config.toml
d_model = 320
moe_layers = [0, 1, 2, 3, 4, 5, 6, 7, 8, 9, 10, 11]
norm = "rmsnorm"
norm_place = "pre"
rope_fraction = 0.5
attn_scale = 0.125
init_std_down = 0.0
optimizer = "muon_variant"
lr = 0.00783
lr_mult_up = 1.43
lr_head = 0.0146
final_lr_fraction = 0.0
batch_tokens = [131072, 262144]
train_tokens = 709200000
Below are experts of layer 2 (counted from 0) of a mixture-of-experts language model. Rows are named up (a neuron's input weights, with its number), down (a neuron's output weights, with its number) and show model dimensions 280-319. Each number is 500 + 40 x the weight over its row's rms, rounded and kept within 0 to 999. Numbers have three digits each.
Before each expert's rows: "gets" lists some tokens that make up at least twice as much of what it gets as of all text. This comes from a sample of Wikipedia text that the model never trained on. Tokens count by the router's weight.

# expert 4
gets: " the", " Pa", " Sa", " Ho", " Ha", " Ra"
up0:507523453526544475516445561469507581491473464519426480540568490516501522528459493632549482464457506461509514514472471557
down0:446537520450487501461516509531418459510499486526491536492450525518436448527580478432505464492487507524495509511558508468
up1:536514494484466459513449540467442587466492520585539536537533520550501555455500507578534420508450447519460490481525543434
down1:438400491480463482517413486523499562570518476529524470485465506499522587451564559476533487505537466540501557508484482486
up2:528523538518484530505534484523418586539517477575552496518467538565477483561511479494441502486490568529489539549412432507
down2:444510526486502520534498475464493539507512526525469527518461430489461501508446462496463496495493499519497435533502507487
up3:503591486557494516478488511495447547468505465559504445517513449480499519501424511495508453520536459509560481494487476466
down3:509518541508470525536546423496440423524516411533567498456501525531530514441439540437481482545526497471515487466474604531
up4:459501429517492470487528584473500631466484462472490532578532488546529576573530511543411448509522476513515431505497487512
down4:485524495463384459512517476477525591472494549541509498487451459546513481494504452518451492502566525451525566560493502461
up5:520496515564521555433597498470492566533544546523373512575499492550499480534506460452495532373472499480529509484526515494
down5:482472469472475487508539498474474453512496553486509481520392536490420465478503538553451482515495478530519520557512475457
up6:447509522517533474460466517495473592449534501534487478505489511557520533464483455505497563509507422506489440557501506554
down6:469447571506409490531483518540462484480507477459441567517524488460511526595481517510585466541560458497509490496484531532
up7:548511583493488466477436490468536504523538463554508525488488493550557475490560461563512541541452481511492500516519502481
down7:454548479547510588447497456488501493416484475495480452502489521525492485511499513425491501519494529459517525420492509449

# expert 23
gets: "e", "a", "es", "1", "o", "ce"
up0:489489531531546547561433474417543536452483576485543458460495511533517530495503499534483480561549491510483563508464526468
down0:438513465523481452480534526512502492504534492502529543504526434489479452451468452502585494500431481544530510517594514472
up1:478417435556414535463501540536464491554528382533530508533512475582455449419550491523528440549468488424483416512496530501
down1:530557467499490539525553437474497541488405489473466409468538485426456443495543484483473555432490506479577492519507482509
up2:546419515511500542575498461522516468464510561496543539463514557505469517515549468493432539474496479506509462417471530450
down2:489537494501486475507452567517516501495483493512590481489432477491490474417513506510532473464535544505490531500499418477
up3:502533456543559481463567546482426531470554435517503500460448500482507475559545446482394499519535413554528536480509464516
down3:603515501512466561534505482550469464496494525460497502483493559473537529522459463480459477449501489469527518533504464474
up4:513527477532487470491511483535462572457557515535423574494479564452436521472490494565458450468569539474519500530530513492
down4:586513412473492468534501443414518504423465446468444530548550441448536416499546488496503534518461439427490499507474500513
up5:492468508479443464535482512536435460438482493536458516457537558571472535523507563439416442474452526490450455534479429464
down5:492503459505436519492459536500542453532458541426554507593545515467520544491512460496621560475548548515460459544454577447
up6:498465463411589502503462394478541480472552468482557467496527521527466500527530532441513490533541508473515557483554544536
down6:472466504548487560540553536563498429472414482547490530513467551521541478454453505510509494468513493487508420485506454472
up7:479492463501538496484468542490512590494548475495475499567511495542526539520584491430560487497445490456456525550441447542
down7:520450513452479516505546533529522512551556499491412531498541476479436461530535486410509533484451560532453536480524539481

# expert 1
gets: " of", " to", " as", " into", " from", " be"
up0:487475494578545508438568539505469486509494575501475483509491491560555494551452444523499538536532439544507510578478562566
down0:440461486533526513528456475532503493541483542446497496493541462427497615449525553532445475473501509498502459484492559489
up1:490524505497495491469462629531478516486479484486544504490421534463548514508538595452555537514519542534549630432473538500
down1:539469497482473425521522456481553541502513509574454507553544485478459418509437502513499464540515540487484420575539494482
up2:479433508509523493489482453528453528429524453506538506470512548505560496528495594470517511515469509483501471435444491459
down2:522488436518541607552521478528482505564488471447524508516461468533482484472501482489492552445501534455451468537517509542
up3:498489492474458564535457466561442509579526527563441449535540486461465468451523535407502536541515510500428502538526473504
down3:507576462519515537488515530549544524541426527501488525531542521468554461490463495529459581536489453489493495523450542513
up4:471518489541453524439439573536529524511442493466483455546484503509454524555474560509501590494487522518532534514488483472
down4:569547476438531552561505519519499466461525505505513528545537535500455455575445502544493458515477575461534457484482471492
up5:433516515513428494533532450546489442498459513459510487548532524513544561509526510525558512461510510554479507461599527397
down5:519577488516536524537488453492471528569558441508493392476482491500497476501528480490498502514529526585526495543465493597
up6:505500520528468476450527523460436554515498514566542439554533475538535449580518530459555478554477508529508567521467411489
down6:491560519509518596493491481457527506469482525502479505529565573553443531447466522565487467465500477454490530544569548511
up7:512526470503501513536514495587470439551469424462504546537471494418498490494541535453467492439550577526531496447541508483
down7:493528596535537466528502473494460495468504532516490512455551496496465507513485535458451451537503498522502499471382513563

# expert 13
gets: "\n", "==", " ==", "===", "---|---|---|---|", " ==="
up0:521483487479488533475433546467509567480515487508542521527458466438469548444524493544524550510514518480536515470466491489
down0:396422452543505486514482347487477415563517523526533535485598556492443568483491509560504522471515534440460500486552475473
up1:514508507453503495528499552449466507477534469501493531457451483502470531541467443513426538395544452540544496489555445474
down1:470424488458538583457560499489469526516435566520495529488531494561468507522520568530544430496504502464449492504451492525
up2:535502466504459502452537547530470495486482481493515514467504530473492505534564544458503495474463587476479467504484499515
down2:544530504482590523525484491507498488506551491454496490539526507492494499513564460470486524507484488448528572517493510549
up3:648482553550487446471469480506521510480533496518473474489441538542519478480483495502428515479451513535529435542419402520
down3:489454459498497536517502490464480524537503493511517516478494534471454527535543455484498510393502561475408474481460497547
up4:463465482475496508514435506409476524496480532519494522533460467469499531512589438535396515495490485524471510529535456493
down4:440506543529420432471575470498481479534444427475545503446511383500517529350499452493516497463477479471456445488485496515
up5:531547492498570436510510515494502421498527472519529535525575471437519530468545521504578497493420558540494588468464472471
down5:497466430523508548487476536478491611472445420498555465496487484578487577479535527482466502536524474503540491559503483532
up6:454491510525531455494544468485501475437548446520467468546527511434457483553435512491493419440594537536473497505524560458
down6:495535460494451579423449476484566479494500534453447488526507575520508498437494516462541500558482512554540495537489490514
up7:534471520538441435504441575502562510529506545452573493511513478480527403463505457486465491575524459512511597479453554563
down7:505487467480560526524471578543476519473528560489449451513467544502504466433480504435523497454441504510513457471472561406

# expert 22
gets: "N", "A", "-", "S", "T", "In"
up0:466466547575481554600490538448499513542562472474518545514421481504513432480568488503484428482498582450525557459491551524
down0:505529439421480512451532497502497494523504562472479495516466550506490554525453484507508395539509451549475523522528427550
up1:484426444535477499545520506556532496499546393526500485549429491607435529545516492430453517472466488465519494527612489444
down1:531481487499470513473489534420490525522452514494560526485541518448521506465442487511523497511510517509486497478387562521
up2:444461504512470452591382445564486557493502563508563481471468526502555520535471480426489533545496519466443521440544526496
down2:499461532523459474437489501539495516491549506493547499489459457473513522448556510460549515484492504525538518476520415445
up3:450507528523584498472514545498431513424548542504525614454500454563517526530475470599537509531440464430517489515475431554
down3:558533541554516485514459502487506489506487465501432415480492498485453505445526590511473564500519529401507476537497519505
up4:486509413500451499541455536483484524465507501517467484485419530462500502526506483521486443447459480536539472557462496542
down4:459515468578508500461507508450490556497538536487446523498612552496477427527453516579569473517481533470492534501512518507
up5:506414528423485430453519476473492473547470489478469523476511401518525505451524476464526492487487471491518495524487574484
down5:506560510500497508539522532479549501504460498417472551496504466540479488503522553480512485491556501506459462406475487515
up6:529515463488431497554556542483512515500491464558566482542454509527493569553532481501504510464494543559529503522493483457
down6:545484532533607473517489463501455530477467479497497536465554498466451441418461558546555509484541500430462569504429514446
up7:546518446490452386495467518511456512530496560443514522532498514580483502468466483471450507510498434522498567491532502490
down7:514493524469440464453493538471497511412444525475467452525559477565501457571460493517629579505487501497527516468512462474

# expert 5
gets: " (", "1", "(", "T", "la", "ur"
up0:503434582503516430479521522456468527510542537412562502519442574574449550558528536459485479487489530506498515403463496435
down0:477554492473511544513501488534439487480498528506462587433524553417520426497530503437468453470487502524461484585513502520
up1:572488558496504458528445459513497439529500535558512591550483527557496495534523579501548515480499517376544530530535538571
down1:485479467447544483398532565447505481445517486489493428432555484550515522520493486473507510518475493528546532540486490497
up2:516454506517496499448493484515527502566567416514508516624495463462585525498526540452497490493536449519502480513520586541
down2:470476560437431508468535439445471450462586529529509570470504538478543435520569506546489528493477518538535554440485515540
up3:488508471534534535499517535551565443496496524501479451514517479423602451573485552436518528509476506455514483519444554557
down3:543556510404494539552548507402448497506481480558540469433489474543514487492566499524471490558499504489476509452409459461
up4:464530549533559433463476445423413482512526465537541508508464446520543499469459507428496546492516427526490456457501477503
down4:551485495487509526474504471518508542472540487502503480521542516571481496475494515514534451550528518504495470492457538502
up5:543519485547499492559425528491496561606527522544536506492492541524503492501452530588514465489503555507492475459485493539
down5:527519510463390511464469399517506474561546505517490525465560416501575513476525468477461519547551473586497522495452480533
up6:479443448454499535504559569580450503476533505530511475449464453504468606545531498491465560450475469484531466489495510519
down6:532466479440496604508506522575509557557455474502493498588484518536535440581535434497575525444501541463491576520488546481
up7:552450488542492502447449436502536483465516433431470482513547535487476453490497491483604480528481483474487483444422519460
down7:520554514541455458552534535490483529526492513443509569560435448489527535462482499532537437480526522519516444472479484466

# expert 9
gets: ":", " a", " the", " by", " Species", " code"
up0:506482590566504503426510495503550528423513533473427539489444461484468560462566466510473599495473465591537480584557540540
down0:531571462457495450564599503483549500457468484477474495484475470484493478559439567440521414541459491452485514523533508509
up1:519436544474545472459486532517509516557503471528560532428537550526497566524457544494500485422426529504545508563515481462
down1:542515570473447518483533488519444522575488516543506552498501502535472487472499524469544462508525553495533528461502509541
up2:505475568494514454537530493490435531475475491538473485555549532500553515575501556514493473510468580502505482523500545496
down2:495505524467437468498467566473428453459514547435469511433536538452532598550474466416558481467463535553461512529521535495
up3:427497426535541527484491516471492590488613511473473521533575545537542551456481517505452534516518480509481479462495503487
down3:504572508488502465531491557543461445441536472566472542577524484517513479451472432540481514444548496462456458460517525452
up4:497445500439518448513534467465544480539537478443438503510463494487460493433515506397514454466503486549538500543478493445
down4:470520523506575472513534510489482515466474475526479468505521465554461469554460531523459490572470536484532501462516445531
up5:435476504516488529517470430484519483502463440509550545470528468543481478543532451522572503485517577490566544502415482559
down5:597581494469429498506518545500546522541523577567526471508532494497545608542399566561460602526507461492504479520547465483
up6:530448549555516545528615494536461527445504486534476545587511501511530505482495415516530536541481489504505539443474527579
down6:515493495515522475508572555447527528550490518499476560560495466565574515451421496521491409502530527505476492422457467474
up7:533548458491482498457475530498491506447517409507522524565506528521477551494444476452517494484475526437485482530549484529
down7:521519474482511511505465510490517552492404513457482484525445512523492560505541500462468526399508540478479499547452488502

# expert 2
gets: " in", " was", " at", " is", " film", " played"
up0:516461524514523451454520487486549531524532484550504521573539511479512413542519452510418456493377459499473477524435531516
down0:462499452383489547523511482534444475495430493410488523551488458510527525520442511480591473512603482454589583446536536505
up1:460537476459494501473442535527510507543539455445510495488544435440532491491438550477465502490544473423496477509514498533
down1:516509549477480515440507476470494484534448462596518543462497533446569487457461435521509503548466513545530501475441456513
up2:567545458516558511485496532589494525526472522483449557463530412509536454493481433494491485518544483519548513434532494513
down2:467454549503485471505552444528519461473516579501470494508426514472574463519507559536523407503439523509483541481474496554
up3:569532466492554545472500491472430481566511526532544526418436485488543504560566561517497532457547498477527506524467503533
down3:450517548491482519503537541453536442482464429468512483528578498511450546538438613508498497485497481574601510432469511517
up4:480486505529482528434491384466472538418531505522408479474538472532483508508500488548516534457491589480509457413524540455
down4:504477527491473485510527518510549503548523576531549590440485476468487493500534551450496484552503513505536431557495471491
up5:481455471490519448483511540459557507470535467435477529506590520508412521495519399428548470504596501548455592513499501500
down5:420504473443464510576489515442504524500522411417434453439525457496482541453542474482489564514577502423446525458475468549
up6:515514516417458488500575574472489492479522505441554480502514494526501473446548517521473449521555535462525527559490495564
down6:455537509510535512555399396521504462493471517462417564495508508463481527544498543498494437516412477544536526493431459473
up7:559468556474545491521487531536559513526511540466513478492501482510492479550419514524487543521470507469513510520492528507
down7:612427481455468595521461491532492523470460518575502499516480512539535497524489511447482487585601473497487561527562506463

# expert 11
gets: "5", "0", "'", "ton", "ta", "4"
up0:439599512537468518495552544411487617460525455548495506507520516456482410514562488458484562532476523506475498462463478532
down0:564562460497510476487555494612575444534447559473470466539477457432496534517442618515467547434471487543473446509530472537
up1:497425530487510401451543489481440518481543520455493399491538498481482522469575495552403538504536524517500498467504557483
down1:467530454470419507499432462474486459490472508519514542483472527510485496506504534489481545474430559511481563554486449498
up2:492480538472527529494513529508496466506555511504479584528494506528504527525510483496429568547474480573532543432539486399
down2:503589509456494541510578536494455527524561553507478475398558562538397494441524508471481523590480568449469525535490459590
up3:467517478460448431490501491442483537587487513539530522523446463551601449469571555450522556450555480518500443488517528530
down3:456466555435478540554555467503492518555477474472441495425478520491494484555448580532479414520540472530537547487496472547
up4:496441548443475486553496510513534535454485496603527448475487439473511510436500563539490451506566454545456492465444506505
down4:452528543501500414493492492439483427492508456524508469528486502539552483563454468574492492479449524563535535492555431506
up5:462473496515499512521522480490573455486478494427544559509427504506470512491480584474511518473547562486502485514501510444
down5:548501473538510491443505529407421498450535440468476529458486511488519431520556471516537511494492558538471485474467490536
up6:516561508469444492482531538449569516505493438491550507481506489593409472545561547515437521518519552407557563485491495509
down6:530512553555587483514471523475533554464483510531461481458470470509443489494433530549452443456485534571486507616529461468
up7:469448484470505400550439477528472511540513502488495595543506452471612516515501573526502523474493505512503524505543443551
down7:525501494471474472436508521440518470496425493503478480458497576457565449518553462463485482499520442496536417348455515430

# expert 15
gets: " |", "–", ";", "-", " and", " but"
up0:484472520537484548566457507492452528516479455524428462569431554477523469534504579510535532505560545507525538489487497505
down0:497520478493412495516510510500496463466522561490498513554501497537454466499521530459454504572484453554542482501460503527
up1:492454475520506492384417495534481522503449525524522561453440439498512510514462581485529556524547499506520498477481537454
down1:534471554510474514594440462478496511505489464475520434506546481538531503471492463480491496515501509488481533552499477526
up2:466462460520411481487491479531543491509485517439463505469538457504543459512464462473407506480431462533479541512549461524
down2:560476516449433531450519594465492477513494433524499544532489566485513525582465508490553453476523471497517497521496470512
up3:493467458513572453412531496442538486431519462626508521507474547554489434502518546573526494451520470522382493529491487571
down3:515486485526505513457492456559467502554508491518497545421490531475503505515422523444385574473448454564499468529483510478
up4:507540548475534458518485461481562494493532505481464516525459506496515555461584429503518577493525588497495514526521476516
down4:473583498519530504564534481532443424510451594506505500502571506466459512559479485460557502522443513565529503546500513503
up5:531398570500456520554416551541578511475491502524473482533479454535533482472506526504518513497558537493534453504537505557
down5:507521497522552549474545534468517475520448438522568539482485515493465573507547629425463538514599570465595555477513539539
up6:527501527474523500455533544448504556504515540504517430572445496557500578522543461511427507524516460530485506537461518556
down6:465494469471464504566472429566551532517491505467515540576525619469524469544479471471541434561492496442495479455429453490
up7:529454516523476414452495500471566493479454533490510463507466449486518464496513462547455493480440552448469468515472484449
down7:472463505540498470533450585502457578480501451493529480498513430497512515529482545486518535562465467466504549544481526480

# expert 8
gets: ".", ",", "/", " and", ").", " /"
up0:462541529468475375491490556493480480502547487381554446459513465484548574485554520415545505451439512551514459499494414463
down0:491486535482473527466444620476466482477472444507486552566472488521527477511479458520548488523523511442472519526504496459
up1:505419547456471518516534552497544448505512521546531520526461602525490427497531568523472498525509459469558560514450469423
down1:420516503599503551496432521564477470418532438488507427529483537527474449507482432429499525451496433510515530504464575497
up2:436476422432475550459594459452512466536486477454511458556484532456535484566491530508452529468480517532517430570477537537
down2:493520532467563486518511508500511527555542513543477510442544450508525445509479522503540523517497464531467531495488465456
up3:492485515522551488454491553532511393464533505483485556493432539517505528508511486507448541486517450460559613572527433513
down3:467520509507478424535504476467469505513460487465515413502485527466559517484441477519528415562447528465506442492463594446
up4:526549506495507469530529461507505538443525461544512411512556465531558498510494499468583511520418428504533485526496497440
down4:498476472460449476438491459530479560564422510512429543484488530471468520537473468518509455428489456514446513522447481496
up5:503465550537496508499424468497478467435459522525505488536603528621458510463491482514478400498434532517477492545529506495
down5:558464490487471510516568579515516500414463486415540516482504510466501490513476476531485518526510559504445480480505495481
up6:482538529570486469491520452478572504460452529499551511591574518458515498479575511492460484497522487509462643535522522512
down6:464495532538518512559563499420413427492490477528436469479490446509492540533451525515524443480501530443514471473529558527
up7:544472538512496481443473490493519445469522494513480507479409425525550594483493506456428453467470572575538505549500560573
down7:515526518517477455468522531529482489488500562536569510525631487488516530489453566569499453476471489434528466518488486529

# expert 14
gets: "ing", "ed", "d", "er", "in", " for"
up0:494463469496542501467477491521575501571456445537451545531580490431448554441537475504485503466595501535542500492433518498
down0:527579490559472547519435483518407518499526574458531488451504464480507479480493513464417468461411540447479523490568534519
up1:421525486504536516515498515431524572502520475451434506533449507521535514507468533502484467528495538560494611454513538492
down1:543513502466520517481558477429506439433537488513515421534524475456511518532512506539467513544537409408458488517462467503
up2:499524452486534502539439569481480552581479538517552575495418506446489579496547504453561452534549607505476499525469517493
down2:513407515525531518456422492525431494466484517484497479508509520516477478540501511496454406494401477523496545464518495501
up3:556524503619531582414530554528584472425449417424498439473470519490553517500480502473486489482419586515516482502484507512
down3:492543449511487548537507493535536487474557471534502518439612484511494453445510501485488518593602513505577511459506476532
up4:484564516507557449613519492519504554411521474489503540521553512428545455508535493436487461450509481557455568475505455476
down4:473476523489469490511551419488531461536489530509531494495508471495535489507490495524508515576491523476437461503523512523
up5:511497550525517440498517474552513506526552508466564511464513531506472549516546531496475475500521496610474480515521523536
down5:576555503499460501493458488514468523418463495509545486517505474467530527505503455549551501534539447478499493462434498462
up6:479545522474460541518484570489475481541507483481521399513502457536463487442490473523454467450487488546507489426575594469
down6:557526502524496519465493451523453476460443543526460493460478517437457475536528537520490561598554465502461527605468438505
up7:568476506505516478592443427519425529433506441497482463488455575559524479440488502522530443400490540582578473500522513501
down7:522567430530515557492550540472473472544486489479482487494484494520465453556507518472511541498470482448458458538493452453

# expert 10
gets: "li", "de", "di", "ma", "ra", "ri"
up0:523499467476537475542582555512577521468528460500497465536482517393496505473466499522495528539474509511521530533442517446
down0:543573482504428567467513501479410473515524612445553474563484456495554490437530439525458487501540525490562443484508502546
up1:482538523510499399455510531526497571463535574502555492480431434485444475515418480449455490516482451539450478414451530439
down1:544504471418492485481465482450498460486455515468512500455509471503543523508553591554527626471491542529515444469528489449
up2:492464576552457509480533497426542470459555484473438535523497514525501419502453424472521455502474564481466481503515476542
down2:494504474549534504519473500458467516548431529530414520489501494469441519459497464526596515539508506456521488543452498490
up3:486459455504480546478482496512440440397509530518475554481468524544463522510569449560450520503488536475606442570540502483
down3:537475543469543477506556484450533547490559495453532505481477470457580584488464481432467435524461516476390481510513489485
up4:566487450480479519446564447410434559461467463445578497469462398461505537576487534512592506513462498436475495497541452473
down4:474496443510508493598470454562391503581522556519453557467485524547539489437488554520541560588550475523585501509512490524
up5:491532484524472405490504471472486430466509456584511509441486560478528452508440522460539573519489551468499462517602509546
down5:493455462481494496456525450463475462520457539498510518506511454559516558433545428553443502462503557534512507500489525485
up6:519504456597530499504507480588489498574486517579468444514490477514496467501508485483470538484535468514465444487527543482
down6:532467541532505506577541546501535523478547512497570490526520463485475523479521493477510460587503503527516507509466556403
up7:528473424489388489547502453509547487507485505504521463583460509565526493503490465474470444519489523495565461520550533529
down7:478541545518585504463505483468487503516491492457506444443492491490430528449518473550504483524364556497508499564429492432

# expert 0
gets: "s", "y", "ies", "ion", "3", " that"
up0:504481468487503487499524523531534531527544548448501592463459569473485480533518445469451559507508553480550491543532519473
down0:569473526508470511476541541496515511504543500482481528505482490520472525505517566530491464567475468557467499414422467436
up1:465513476478522483497552504501542459529489388482489561502543508452566513466515465523528456541497461552435532456504512486
down1:491538491496522461535524504462510503483528491447511522587512509493444538566487527508448593448542583534494475488522522495
up2:478541563490490494523510523478433517515551417532596524521494436528480486529480433461468514503545474517543611476529528426
down2:541514470528560470452438510529537502516508513531491475426444530490537599510474585455511518464434509492476471478442504543
up3:482531536547502541500471541564595525490504544558531497473506571467476437457501493490423578541532524457519499522531495484
down3:504492425466408427460525497531545566507537565517519456493442489439512531482454498490509444495496547472497481488492519507
up4:536517481469470460508526618534502441434515527574573471505572470515530518460550500562491559497545506463528497512492526500
down4:482494538511512499495449453490534490534495498417495495572474583597531412560523475525421437422464471535491411505512504442
up5:543488515464475505477454453498456468551484516530500484539568492437515528524528495507539501461449511443477493522577512533
down5:495496490498487481418557508584474413531555496477505540552536447542493431484487433496478534477494466466522464556452502467
up6:538540497524502546507491504525535517507535445436497514526410469561577498558454513478423498499526487515390567479447532449
down6:467454526476513514456490495495543429572455518510487525529506480500500556468592432539505449511563501492509467385455488470
up7:472551547519509506478553476493389568451508530502568536530515433560540520572474490494508512548452486481493499532521557497
down7:510557545474516465501501455546511444566473486506610493479485512482433566449424526463584576465450539532527457480517433521

# expert 6
gets: "n", "m", "r", "k", " He", "b"
up0:536525530463483502513403437546563530517516484522474500486539513556550514508510425464514494555446578495520491540521449503
down0:526467441551484511457563581462473466510463568480480498532449501508430455439543503606440484511530519540498418468490572438
up1:470524476478452539504506558591567475529475512552472468438449544458518484456551515531476451445562453575537494478494564547
down1:544564517517551554446453539518505535451474561433549523480504473510525583470469466494517472557485528508455508483563505512
up2:523473477493542456522543553422512471515463448543486584531494486553516454497498478513470480490534475478523452537461508493
down2:496455526491475531566502582528544489529491467484579502464417526456423516458522539516570505437508510513535511526441554508
up3:551537515470509477471572516497545524465571375594434512480475533494500438513480464492542516464457566499490477490501446522
down3:466515550445479566514542461480515574480467565457440519526536486411460503542526465489504460523520507481533424522473495559
up4:500483528472494516446468538519437554500512469501457513505428514475501542518490515482524451555491525492486491479498477507
down4:483496496459468498469506464547542405551474536491475456512542436529564474495522417540553461485498496502538477473510469513
up5:520497544483513423536477423499482509473509510526540478448519449499506464434528498483465499422512542498461439512543473466
down5:478547451519488507457512527432542488475562548520506482515549505468479494462513539509515491442501409522501518499537481492
up6:508509541479531444490616514509543489463518579493547496475501502512536497566493587503506438489530528472503522471541420493
down6:470559506482492462520436564480509556526482425519508442519493532536452464468565488517534492530463504589486436451521508505
up7:576504511536461517514507513491444518515542512538483497511484489442485611473469519476480483473539530522470561438566545389
down7:490485523489569549546505464549546446500380453512554555401471477499475539456475558465555454469564456485480517459456423499

# expert 21
gets: "9", "8", "7", "6", "5", "0"
up0:497514477563516493546557482499545525483502414538527498556530491496535475428487506513491531535522470441488520511475504460
down0:470518463553483479540455450501444505462445492501531501424485508489459432442523444471461531457563465454505537488516448502
up1:471495496501481486560510569445458522491466528499567516501529538511447416443604525543562474542495496483581501512510517484
down1:523494439517569476536511515570497538429493399429506497526484507540493537431536397562403453481504473439585487534504519500
up2:494458507514478540458484547432566533490549461424519486500502448509535568484475456448443531508503535441495529514472501544
down2:454505486496392470526469512530534500512566499513428528499527514503520524511501470493559466456506580506495500498568508564
up3:525489531490544475524475477494511515491548498478550517462482489583490426518477481497544458502504539527529506500446475562
down3:498517513505571499537496515508456461530565539461442446529457540478515505513547531537521500515506477459485451538590469408
up4:528458468490455480447464546457536498479465476446508434570471510475519471470515445517578521567581456453465421367453479415
down4:532525538509538441579442508514504483467514506523518556499568463535559494503504556489386507478537527497496464522425463560
up5:497456453546446465493513541484499551418501539518550489500567563528447520534462495596453467491500524539430473461492468519
down5:515479519503512481469401412521489452519527515468508564524411497469510501459504504455534504447503455547481554535471448434
up6:479424574549578466483514516499438519512524535549535531493525498511462539541423474458513504544546478479447510480433472463
down6:550502550495409468472515454495535540545549527470465542467487504536475480559478526513528500494497520482495515590516483510
up7:465401515501526536494504448580525494501529480518559500532490509485579461538427471486477454529448538479472528462485595500
down7:444583458472453443489462603506527504441499521456527466495477495533477497472501507458444561443477552470557468545502454476